config.yaml
activation: "swiglu"
router_score: "sigmoid"
lr_router: 0.000661
vocab_size: 18069
norm_eps: 1e-05
lr: 0.0125
batch_tokens: [65536, 131072, 262144]
seq_len: 1024
dataset: "wikipedia_en"
Below are experts of layer 4 (counted from 0) of a mixture-of-experts language model. Rows are named gate (a neuron's input weights, with its number), up (a neuron's input weights, with its number), down (a neuron's output weights, with its number) and show model dimensions 80-159. Each number is 128 + 24 x the weight over its row's rms, rounded and kept within 0 to 255.
Before each expert's rows: a language model's description of what the expert responds to; "mostly gets" lists some tokens that are sent to it at least half of the time. This comes from a sample of Wikipedia text that the model never trained on.

# expert 20
Description: Forms of be and have after a subject, such as was, is, were, had, been, would, plus opening quotation marks and apostrophes.
mostly gets: "\"", "was ", "were ", "had ", "have ", "He "
gate0 [139  99 112 137 103 154  80 105 127 125  93  99 133 140 123 132 101 136 124 136 112 125 165 127 156 147 138 160  88 181  81  98 162 131 106 150 149 178 117 190 109 165 127 121 113  91 170 176 150 154 116 135 179 134 174 132 118 139  99 144 124 127 121 144 143 152 137 153 137 124  95 125 121  85  98 116 166 130  75 157]
up0 [100 150 154 129 156 116 136 102  59 132 154  97 142 103 124 122 132 108 127 135 147 140  84 135  97  96 156 111 137 124 144 127  77 114 132 116 118 148 100  87 146 121 122 112 146  89 123 170 137  99 123 152 105 116 128 115 136  99 108  93 140 134 175 170 162 107 129  98 144  91 141 107 151 127 109 108 106 111 121  86]
down0 [157 148 110 141  92 104 168 123 123 125 113 151 116  79 129 128  76 121 125 158 105 187 110 139  88  99 131 143 125 113 141 111  91 144  91 115 119 130 132 111 167  91 129 126 115 144 150 119 156 130 129 120 149  71  87 116 100 141 121 141 137 148 109 170 121 106  75 141 151 127 151  97 125 138 162 105  93 147 148 123]

# expert 23
Description: US states and city names after New, Los or Jersey, such as York, Carolina, Angeles, the period in St., and N/A slashes.
mostly gets: "York", "America", "ine", "MC", "Massachusetts", "Carolina"
gate0 [132 152 100  96 160 124 105 126 157  58 132 110 147 130  81 157 150 109 153 151 151 144 141 135 121 135  93 110 129 120 121 139 160 122 112 135 132 123 178 151 123  81 166 115 135 148 133 114 113 149 134 154  82 140 145 136 160 105 127 134 119 170 104 146 130  89 123 128 108 164 133 155 138 100 135 141 176 133 165 164]
up0 [130 180 112 150  74 154  96 125 108 121 122 139 115 125 174 127 181 125 134 151 105 141 135 160 137 129 139 139 150 164 104 144 136 160 135 130 163 112 121  80  93 181  99 124 142 112 128 112 158 164 133 148 116 123 150 126 118 150 112 112 157 122 108 134 141 119 119 118 114  65 124 119 171 110 128 149 163  89 133 130]
down0 [160 169 119 100 133 134 148 155  92 111  93 133 150 109 153 127 137 140 124 119  77  94 113  92 135 114 104 114 114 121 139 116 126 147 152  95 100 130 102 196 128 115 105 125 119 127  89 136 124 147 124 142 107 111 146 118 130 125 113  80 132 129  90 105 109 201 124 161  99 125 135 112 120 140 128 106 141 119 119 154]

# expert 29
Description: Prepositions that begin a phrase before a determiner, such as of, in, to, for, by, with, from, during.
mostly gets: "for ", "of ", "from ", "with ", "during ", "In "
gate0 [135 143 113 119 129 120 105 164  95 147  80 142 129 132 124 161 103 128 135  98  87 117  72 113 128 167  99  98 124 102 128 117 154 116 143 113 121 100 131 133 140 123 134 148 127 143 138 120 161  89 137 120 102  93 132 123 130 160 130 127 109 148 150 108 122 114  90 149 160 106 119  85  85 130 123 150  94 101 156 133]
up0 [167 138 102 161 134 122 168 172 104 114  84 151 117 143 134 163 108 154 150 173 105 130 108 115 118 147 142 101 123 122 141 129 109 124 131 118 171 115 134 138 136 122 171 140 122 137 176 112 151  84 106 149 132 109 170  97 152 133 106 131  94 160 182 115 129 116 117 134 125 140 149  67 119 153 109 111  98  99 150 163]
down0 [135 152 119  90 138 120 129  70 152 161 157 132 127 118  88 118 186 151 126  73 135  89 133 119 139 133 152 148  92 132  99 110 117  93 114 175 158 163 142  98  95 149 120 136 131  67 129 126 101 146 138 111 116  86 111 167 112 138 117  99 165 109  91 137 131 148 147 142 111 110 128 167 107 119 166 140 108 115 111 113]

# expert 10
Description: Capitalized first word pieces starting proper names in tables and lists, such as Mel(aka), Dav(ao), Yus(uke), Ar(row), often right after a pipe or dash.
mostly gets: "Sch", "Mar", "Bar", "Am", "Bl", "Er"
gate1 [ 83 147  98 137 132 141 115 127  73 160 132 158 104 132 134  78 147 107 125 131 134 132 157 155 133 142  87 140 101 103 134 124 117 118 161 144  94 183 134 153 105 119 125 154 131 131 130 157 132 128 135 147 102 142 141 140 137  79 136 103 105 146 150 132 130 130  95 138 125 129 165 136 166 109 156 113 139 194 162  92]
up1 [164 111 106  82 144 114 132 112 115 149 149 135 114 151 160 126 149 102 144 121 128  97 158 104 134 122 121 119 113 136  83 135 128 164 143 134 106 139 135  93 118 117 107 143 131 138 108 162  88 107 116 155 108 147 159 130 156 131 161 182 129 121 125 129 113 125 159 127 114 168 169 157 101 128 143 142  94 168 145 119]
down1 [180 131 135 121 151 183 195 125 139 129 130 121 163 114 119 126 169 163 144 100 143 123  98 110 171 142 141 169 102 127  98 128 162 132 129 122 117 147 110 160 143 106 121 132 107 164  88 114 136 150 144 144 107 163 131  98 149 123 130 133 125 122  86 140 151  97 148 156  70 156 117 127 100 122 154 127 121 152 109 105]

# expert 26
Description: Odd single letters and short pieces inside proper names and table cells, such as the y in Matsuyama, im in Reims, and JPL.
mostly gets: "AN", "Swing ", "JPL ", "ago", "im", "lb"
gate1 [146 126 113 129 129 154 111 140  97 126 128 143 136 136 124  97 127 128  88 161  86 146 155 133 119  89 119  82 114 139 126 111 164 120 181 112 128 101 156 143 187 153 191 130 146 111 172 122 138 100 143  96 130 130 140 105  90 106 131 153 130 124 102 149 105 125 142 167 161 182 155 131 145 112 145 110 103 168 131 115]
up1 [159 123 101 136 127 130 173 155 123 161 128 139 132 137 135 121 142 107 165 137 129 148 128 136 138 181 140 142 143 137 157 155  97 167 142 165 110 133 127 147 102 147  84 123  95 125 112 134 184 154 121 163 135 132 172 111 180 125 114 121 157 130 149 145 178 127 123 119 115 103 124 146 129 141 135 157 139 159  91 136]
down1 [103 102 131 128  94 162 153 112 139 102 107 144 143 132 204 153 168 142  61 138 154 164 133 149 142 144 111 163 164 158 115 105 122 163 161 117 153 118 150 131 144 117 140 188 144 127 117 145 124 133 180 123 116  81 108 169 111 122 122 130  88 140 148 108 109 114 123 120 131 151 119 137 161  97 124 108  93 140 158 144]

# expert 9
Description: Final pieces of personal and place names split into word parts, such as -io in Anastasio, -ore in Bangalore; also common first names like John, David.
mostly gets: "u ", "z ", "ah ", "ton ", "John ", "ana "
gate0 [ 96 144 130 124 164 106 116 109 133 166 157 106 118 125 117 157 160 108 121 131 102 102  95 139 101 130 114 187 139 108 126 119 151 137 150 153 137 144 154 115 123 169 112 147  83 139 112 101 120 110 124 148 124 106 153 107 150 166 149  91  79 107 113 165 174 151 108 124 144 122 124  94 117 121 155 126 125 136 126 120]
up0 [157 123 101 178 165 130  99 173 112 136 141 111 157 104 140 185 146 152 153 151 113 124 157 137 119 146  89 152 112 111 134  88 128 124 122 161 158 135 135  96 147 112 110 126  95 121 119 102 101 140 131 148 167  80 129 110 126 159 139 118  83 122 113 165 102 150 110 123 132 128  92 120 114 122 145 159 105 115 160  84]
down0 [123 164 126 145 112 130  73 152 131 127 117 114 148 119 116 159 106 112 136 156 130 104 151 155  97 119 130 168 109 146 118 132 154 134 175 106 131 134 117 136 134 133 113 117 122 151 127 109 143 147 155 137 113  65 117  62  99 123 104  94 126 145 146 133 144  86 131 116 126 129 118 106 112  97 117 143 108 150 137  73]

# expert 31
Description: Closing parentheses, quotation marks and brackets right after a name or term, as in (American), "Griswold", (NHL); also word-final pieces before commas.
mostly gets: "\" ", ") ", "} ", "), ", "%) ", "] "
gate0 [ 81 124 144 123 164 136 126 135 156 173 125 169 115 153 105  84 108 117 130 104 157  68 121 140 155 153 120 121 130 115  42 139 130 109  90 105 121 147 135 138 147 160 122  91 128  93 154 163 112 177 106 110 127 162 122 154 103 163 104 129 140 117 153 115 125 109 146 123 164 156 127 164 134 134 145 103 144 113 151 150]
up0 [113 164 135 128  84 132 181 121 144 166 130 104  96 118 135 129 125 124 143 177 160 113 135  93 128 125 112 112 130 145  98 107  53 158 146 143 134 147 144 146 105 127 160 108 116 126 131 158 134 106 102 133 104 146 161 114 150 173 140 149 127 144 181  97 135 172 135 148 146 154 130 129  95 117 131 131 155 134 111 116]
down0 [146 141 111 136 149 121 124 135 141 150 155 120 169 157 132 108 165 149 106 124 157 116 112 122 108 132 124 111 133 151 125 119 122 134 112 121 145 138 103 142  87 137  99 144 126 121 123 153 152 124 141 104 156 136 177  97 137 106 104  98 146 107 108  83 149 131 133 110 139 112 117 108 148  97 163 123 166 128 145 171]

# expert 1
Description: Colons, dashes and pipes right after a field label or entry name in infobox lists and tables, such as "Registration: ", "Species: ", "2022–2024: ".
mostly gets: ": ", "– ", "— ", "): ", "? ", ".: "
gate0 [157 168 134  88 133 122 143 162 124 119 179 128 190 162 126 140 148 145 146 113 119 133 113 151 121 147 178  91 126 135 180 164 162 154 130 126 135 121 108 147 100 159  81 119 111  89 150 156 123 123 129 133 152 116 165 128 165 162  98 111 132  94 178  93 118  94 133  94 134 111 119 132 162 128 114 150  77 172 102 144]
up0 [119 135 103 122 123 101 122 125 104 136 160 119 118 129 135 135 155 142 102 113 141 141 135 113 152 104 143 122 111 142 110 107 165 101  88 142 136 115 123 133 102 175 176 140  95 151 125 125 130 178 149 116 126 124 116 136  94 137 147 111  84 108 158 141 140 124 143 130 166 152 168 105 102 113 118 121 108 133 150 130]
down0 [112  86 136 134 139 151 112 122 162 140 112 168 115 168  98 119 158 107 122 158 147 134 135 111 138 154 120  78 104 154 143 116 148 135 122  85 134  80 125  78 144 146  90 126 145 138 126 167 113 110 116 109  95  94 128 140 165 124 156 135  98 102 166 157 135 166 165 100 126 132 146 118 110 112 100 118 109 144 215 115]

# expert 28
Description: Inner lowercase syllable pieces of long or foreign words and names, such as ret-ali-ation, Dienc-ephal-on, Bu-char-est, c-aim-an.
mostly gets: "iti", "ati", "cin", "ani", "ber", "é"
gate1 [ 90 134 148 124 122 102 128 120 127 159 145 127  71 143  90 139 128  94 103 156 135 135 134 144 114  95 159  86 146 134  87  81 171 153 115 142 164 143 125 117 124 167 139 109 163 132 120 144 120 128 108 126  69 127 130 141 136 130 137 125 136  99 117 110 130 122 116 176 149 104 156 162 139 131 133 117 150 126 121 163]
up1 [123 126 125 114 141 138 136 151 164 154 127 170 128 102 138  56 122 141 145  91 143 133 181 110 108 170  75 166 104  64 127 142 159 124 120 134 118 141  97 150 134 123 138  71  80 104 111  94 128 100 103 114 191 123 133 151 105 134 118 166 151 106 149 120 140 165 114 163 109 106 142 114 182  88 135 115 141 120 127 173]
down1 [145 119 138 126 153 141 111 143 151 130 158  95 123  96  78 119  91  93 110  89 138 144  91 119 145 140 129  97 120 150 173 133 115 159 118 107 117 130 141 117 101 141 146 107 109 115 100 145 145 165 114 103 108 131 136 143 129 133 109 114  98 138 154 164  98 131 120 114  80 128  94 114 149 155  61 142 169 140  95 108]

# expert 14
Description: Line breaks, paragraph breaks, sentence-final periods and closing == of section headings, especially at table row ends and before new sections.
mostly gets: "\n\n", "\n", "\n  ", "\". ", "Born", ".\""
gate0 [117 119 145 110 130  93 134 164 145 156  87 138 142 149 118 154 158  98 168 184 114 129 138  91 126 135 131 128 120 156 174 120 114 144 107 119 119 118 175 106 127 130 125 109 148 124 168 123 156 172 136 103 160 115 150 175 111 129  83 132 131 126 127 146 167 102 114 134 106 110 148 158 149 100 111 128 157 117 143 105]
up0 [139 136 135 155 121 167 123 105 145 109 150  82  83 107 104 100  83 126 100  99 136 139 129 126 124 109 116 114 132 118 117 131 111  72 151 148 190 156 142 151 166 151 104 155 145 140  63 127  82 129 116 127 135 128 103  89 116 172 135 118 131 110 143 117  90 145 127 147 113 139 114 139 113 112 145 127 112 123 106 146]
down0 [129  95 121 112 124 183 206  89 162 137 127 129 105 118  87 151 126 138 155 154 109 137 146 127 142  99  97 129 179 128  90 156 109 175 118 115 128 137 143 143 140 118 129 155 127  95  81 125 108 133 150 133 156 208 144 124 145 120 146 140 156  99 120 109  70 104 101  95 138 146 149 123 180  98 137 127  85 124 111 105]

# expert 27
Description: Letters and word pieces inside foreign names and words, such as z in Linz, a in Odessa; also of after University and spaces in table cells.
mostly gets: "z", " ", "om", "i", "Italy", "ci"
gate0 [110 129 114 105 145 166 113 151 127 159 134 130 118  89 104 141 146 119 144 130 117 174 169 116  88 135 145 108 142 103 106 141 177 141  69 119 131 153 122 159 132 107 129 124 125 135 137 114 149 120 162 104 144 125 150 174 137  73 145 116 118 151  78 160 125 162 104 146  93 141 108 118 111 129  98 128  97 158 155 174]
up0 [162 128 177  92 146 133 130 143 151 109 126  91 159 117 167 108 109 118 123 101 101 122 120 108 128  87 114 151 104 136 138 118 146 110 124 115  68 140 146 125 137 101 177 109 179 127 131 112 121 151  79 178 102 127 122  95 114  75 134 168 126  90  81  95  92  98 178 122 127 138 125 140 106 124 141 115 180 105  89 103]
down0 [166  93 141 101 150 105 135 143 110 154  93  94 134 129 125 117 107 152 121 154 106 140  85 101 114 148 143 173 120 112 137  94 110  84 177 146 121 139  87 125 118 105 144 155 104 151 162 137 166 134 141  60 122  88  89 116 167 153  57 103 114 109 101 105 145 100 117 123 170 131 157 135 110 149 119 153 107 119 114 122]

# expert 30
Description: Quantifiers and collective nouns after the or a, often before of or in, such as many, most, several, people, population, team.
mostly gets: "many ", "population ", "most ", "people ", "various ", "community "
gate1 [102 120 133 125 118 118 133  90 137 169 103 101 198 128 117 127 140 157 139 200 150 128 147 112 124 123 134 130 126 140 175 147 130 138 133 135 227 151 135 122 158  74 113 101 103 114  98  87 123  90 125 128  76 133 152 105 123 124 100 127 155 101  92  95 144 171 152 132 119 140 154 105 121 110 108 136 167 114 169 123]
up1 [125 125 121  90 114  94 164 150 143  88 103 140 168 171 121 149 150 133 161 214 138  89 130 105 120 105 130 112 127 155 147 153 114  75 123 152 170 114 117 146 133 117  98 118 115  95 134 147 129  98  98 129  98 122 170 180 154 125 182 158 117 121 117 120 136 124 140 109 145 124 122 139  84 155 122 135 119 167 154 123]
down1 [167 126 125 109 144 118 121 144 144 142 125 137 109 118 147 140 129 139  88 144 128 114 124 148 121 139 128 113 126 142 150 118 127 107 127 107 137 114 136 117 131 109 140 115 145 148 112  89 158 132 110 169 135 180 111 111 137 155 110 153 143 137  44 143  70 136 134 134 145 113 143 102 117 143 130 124 131 110 129 126]

# expert 3
Description: Conjunctions and linking adverbs joining clauses or list items, mostly and, plus or, but, also, then, &, and slashes.
mostly gets: "and ", "or ", "also ", "but ", "& ", "later "
gate0 [108 127 129 106 148 106 128 128 116 156  71 126 124 159 148 120 161 117 143 104 141 141 172 113 154  91 121 150 122 150  96 170 142 131 110 124 153 106 112 121 146 104 170  93 148 146 127 118 145 145 127 109 142 121 142 131 113 142 151 129 136  99  98 105 122 102 120 127 154 111  96 144 144 138 120 124 144 118 135  94]
up0 [173 149 130 155 129 117 136 113 125 164  63 115 138 141 100 131 133 147  99 103  97 103 104 125 130 160 121 136 123 155 123 172 159 105 112 114 102 155 120 121 163 143  89 135 120 106 104 153 115 115 164 132 121 140  87 156 143 126  90 136 102 180 121 161 124 105 113  77 118  74 140 134 143 138 124 160 146 154 103  97]
down0 [127 103 147  68 102 141 109 178 123 101 123 120 152  96 148  88 106 104  73  97 133 113 142 146 114  93 127 114 169 117 125 110 160 136 127 149  81 154 149 122  97 156 114 194  90 135  85 170 121 101 137 127 129 110 156 142 161 148 138 132 147 119 103 114 122 147 138 140 122 140 147 139 124  97 102 154 165 146 112 152]

# expert 17
Description: Whole numbers in counts, dates and table cells, such as 16 civilians, 7 May, plus first, second, new before nouns.
mostly gets: "first ", "second ", "30 ", "20 ", "24 ", "17 "
gate0 [145 116  93 160 122 116 123 117 117 137 165 136  97 170 139 110 139 119 108  84 129 142  95  94 137 130 138 140 165 134  85 110 156 101  81 105 144 150 142 116 131 134 177  89  86 110 113  99 154  94 146 163 133 146 139 106 116 146 109 166 133 102 114 167 173 115 146 124 111  95  79 161 146 113 133 143  79  93  92 132]
up0 [166 110 137 137 139 103 115 127 124 141 135 108 112 168 112 106  78 191 120 103 139 121  67  91 141 111 117 105 150 117  97 122 164 111 138 169 159 164  91 132 152 134 154  99 144 115 116 157 155 171 105 134 161 139 129 138 140 168 121  81 155  97 122 112 133 110 146 159  84 117 111 110 118 155 124 140 167 129 130 164]
down0 [174  86 131 108 118 140 104  80  91 128 132 151 111 145 169  81 180 129 157 153 123 130 108 142 144 147 171 170 122 123 120 129 147 124 119 110 174 142 108 134 117 147 144 113  98  95 146 135 130  93 141 158 132 142 131  92 161 106 112  56 109 150 140 102 130 115 129 123 128 122 129 175 146 159 140 115  88  93 142 118]

# expert 12
Description: Past participles and verbs after was, had, to or he, such as made, used, awarded, released, nominated, often followed by by, to or as.
mostly gets: "made ", "used ", "became ", "released ", "played ", "called "
gate0 [153 106  99 155 135 106 126 128 110 104 129 119 105 103 152 143 116 158  97 172 106 115 139 147 120 142 157 103 131 118 104 118 135 122 101 163 128  97  98 149 132 169 161 101 120 118 145 137 155 125 123 131  54 146 100 167 129 167 154 139 118 115  96 167 131 139 169 118  82 135 121  80 155 114 102 114  90 130 117 138]
up0 [139 127 162 137 147 101 189 124 117 136 136 137 112 141 117 142 115 150  98 142 144 114 136 138 151  70 165 118 147 112  98 162 141  77 135  61 144 119 129 118 123 139 131 135 151  92 151 159 130 103 149 138 144 123 130 162 136  89 132 146 121 140 124 116 122 106 126 131 148 107 126 138 106 137 107 126 145 124 116 128]
down0 [125 163 114 107 135  86 165 133 163 134 166  87 131 138 128 107 147 147 129 133 136 142 144 114 158 131 144 112  98 120 127 136 176 119 137 122 152 133 159 122 126 143  87 146 130 117 113 175 100 132 154 112 142 108 132  99 129 109 128 136 121 132 180 106 141 103 122 149 119 178 156 166 143  96  91 134 169 126 101 158]

# expert 11
Description: Endings that complete a verb or noun, such as -ing, -ation, -ed, -es, -ment (dispensing, pioneered), and final digits of numbers in tables.
mostly gets: "ing ", "ation ", "ate ", "ting ", "ating ", "es "
gate0 [116 137 104 140 136 158 137 166 110 120 166 119 116 127 160 133 129 153 142 114 138 161 122  77 134 134 120 114 114 169 126 158 129  99 128 104 108 147 123 139  98 163 107 117 144 132 186 119 113 118 138 131 146 126 107 150 159 141 136 134 189 104 102  91 145 128  97 123 111 122  81 126 126  81 136 110 156 134 124 149]
up0 [141 139 140 153 139 147 137 109 125 154 135 165 110 171 139  95 144 135 113 100 113 119 158 146 115 139 131 151 128 135 104 155 140 118 133 123 150 131 147 104 112 125 122  81 133 125 144 119 133 124 130 111 163 132 156 120 134 139 140 104 126 181  90 173  93 178 119 162 137 143  88 137 152  69 117 138 131 102 130 106]
down0 [107 163 148 165  79 161 123 136  99 129 133 130 102 136  86 190 142 139 116  76 159 111 185 146 165 118 166  90 152 137 136 115 138 125 125 148 105 115 105 120 120 136 118 130 133 142  84 130 135 139 129 141 137 160 192 159 110 135 143 152 144 135 171 178  96 116 138 152 111 112 120 107 130 138 184  94  91 138 100 160]

# expert 0
Description: Relative pronouns and that-clauses after commas or semicolons, such as that, which, who, whom; also first words in table cells, like Game, Candidate.
mostly gets: "that ", "which ", "Preceded ", "Apps ", "how ", "Candidate "
gate1 [126 126 127 121 134 109  99 156  92 144 157 141 132 167 125  95 139 132 109 117 118  87 126 100 126 153 132 147 136 122  96 149 139 166 110 144 158 132 102 136  79 162  73 110  80 109 163 142 117 118 138 128  84 156 125 130 146 122 125 127 133 128 142 106  84  97 107 184 102 138 108 105  88 129 129 156 147 121 147 164]
up1 [ 89 111  78 150 158 102  95 157 117 131 141 103 113 135 119  96 140 116 113 107 159 132 147  97  96 137 106 113 141 142 109 103 132 151 126 112 149 180 127  58 142 109 118 132 136 106 119 170 125 129  98 126 112 104 119 178 116 132 100 182 138 142 116 142 134  98 103 115  81 108 105 121 105 157 114 112 136 157  71 165]
down1 [159 104 142 101 162  93 121 154 125 120 155  87 145 111 135 135 121 149 146 154 115 143 102 122 106 165  73  81 147 141 172 149 161 147 118 122 146 124 146 137 148 136 105 117  95 130 159 154  89 105 106  93  94 131 181 113 136 178 106  98 147 176 136 102 133 124 146 112  93 101 142 141 129 131 128  94 183  81 145 155]

# expert 13
Description: Pipe separators between cells in Wikipedia tables, especially after a row number or numeric cell in sports standings, election results and episode lists.
mostly gets: "| ", "forced ", "Elevation", "—; ", ".: ", "; "
gate1 [190 126 172 143 129 110 118  75 145  74 158 176 139 165 154 116 145 160 104 115 148  99 141 101 128  99 143 177 104 153 155 119 120 109 175 199 165 149 126 128 118 119 101 134 115 100 136 117 142 142 152 132 168 167 124 178 123 118 146  84 137 149 101 120 151 108 155 152 158 163 192 150 143 136 130 141 123 120 104  86]
up1 [141 109 183 171 138  97 113  87 139 142 130 122 154 161 122 133 143 134  78 129  83 145 149 109 148 126 112 162 120 121 149 124 114  95 148 165 143 138 115 134  85  86 105 127 132 121 118 129 141 137 112 134 172 131 126 161 130 142 147 166 142 108  85 115 141  99  71 133 142 167 143 155 124 137 138 124 137 139 124 112]
down1 [118  82 182 148 132 124 110 119 119  97 129 136 127 117 130 158 147 109 114 138  97 189 125 149 126 157 156 112 135  87 126 155 137 118 147 128  84  89 117 108 105 127 127 151 121 161 138 163 151 144 122 133  95  63 110 144 128 138 138 155 141  86 115 128 170 122 146 136 165 158 125 146 121 123 148  73 128 110 141 136]

# expert 15
Description: First pieces of words broken into parts, often prefixes or single letters after the or a, such as dis, inter, sub, trans, ar in arrange.
mostly gets: "dis", "dep", "inter", "sup", "sub", "soci"
gate1 [132 121  92 109  69 149 124 150 136 149 148 105 138 124 153 131 122 112  88  92 111 119 143 113 127 132 107 150 112 117 173 161 164  79 139 129 131 141 160 110 134 145 123 134 129 139 122 105  86 127 121 108 116 117 178  84 126 141 151 159  92 152 122 172 118 160 113  84 126 107 176 124 160  77 137 172 143 115 110 170]
up1 [ 76 148 148 148 179 122 153 115 120 112 117 165 110 164  95 117 122 117 113 137 127 123 127 139 129 127  78 128 135 159  95  89 112 134 139 178 163 152 111 119 185 109 122 107 148 139 139 158 153 156 143 158 143 143 149 136 126  88 143 140 124  67 111 100 143 121 119 111 134 149 110 144 112 124 159 143 143  93 122 109]
down1 [128 149 104 113 168 152 123 135 114 159 137 105 170 133 142 118 132 116  96 100 141 105  48 116 118 118 120 124 133 129 142 115 146 145 130 132 118 165 128 108 120 121 137 136 143 112 117 120 176  62 138 117 120 135 106 142 130 172 124 111 120 124 153 141 149 120 116 160 126 111 163  88 146 136 153 126  94 116 127 134]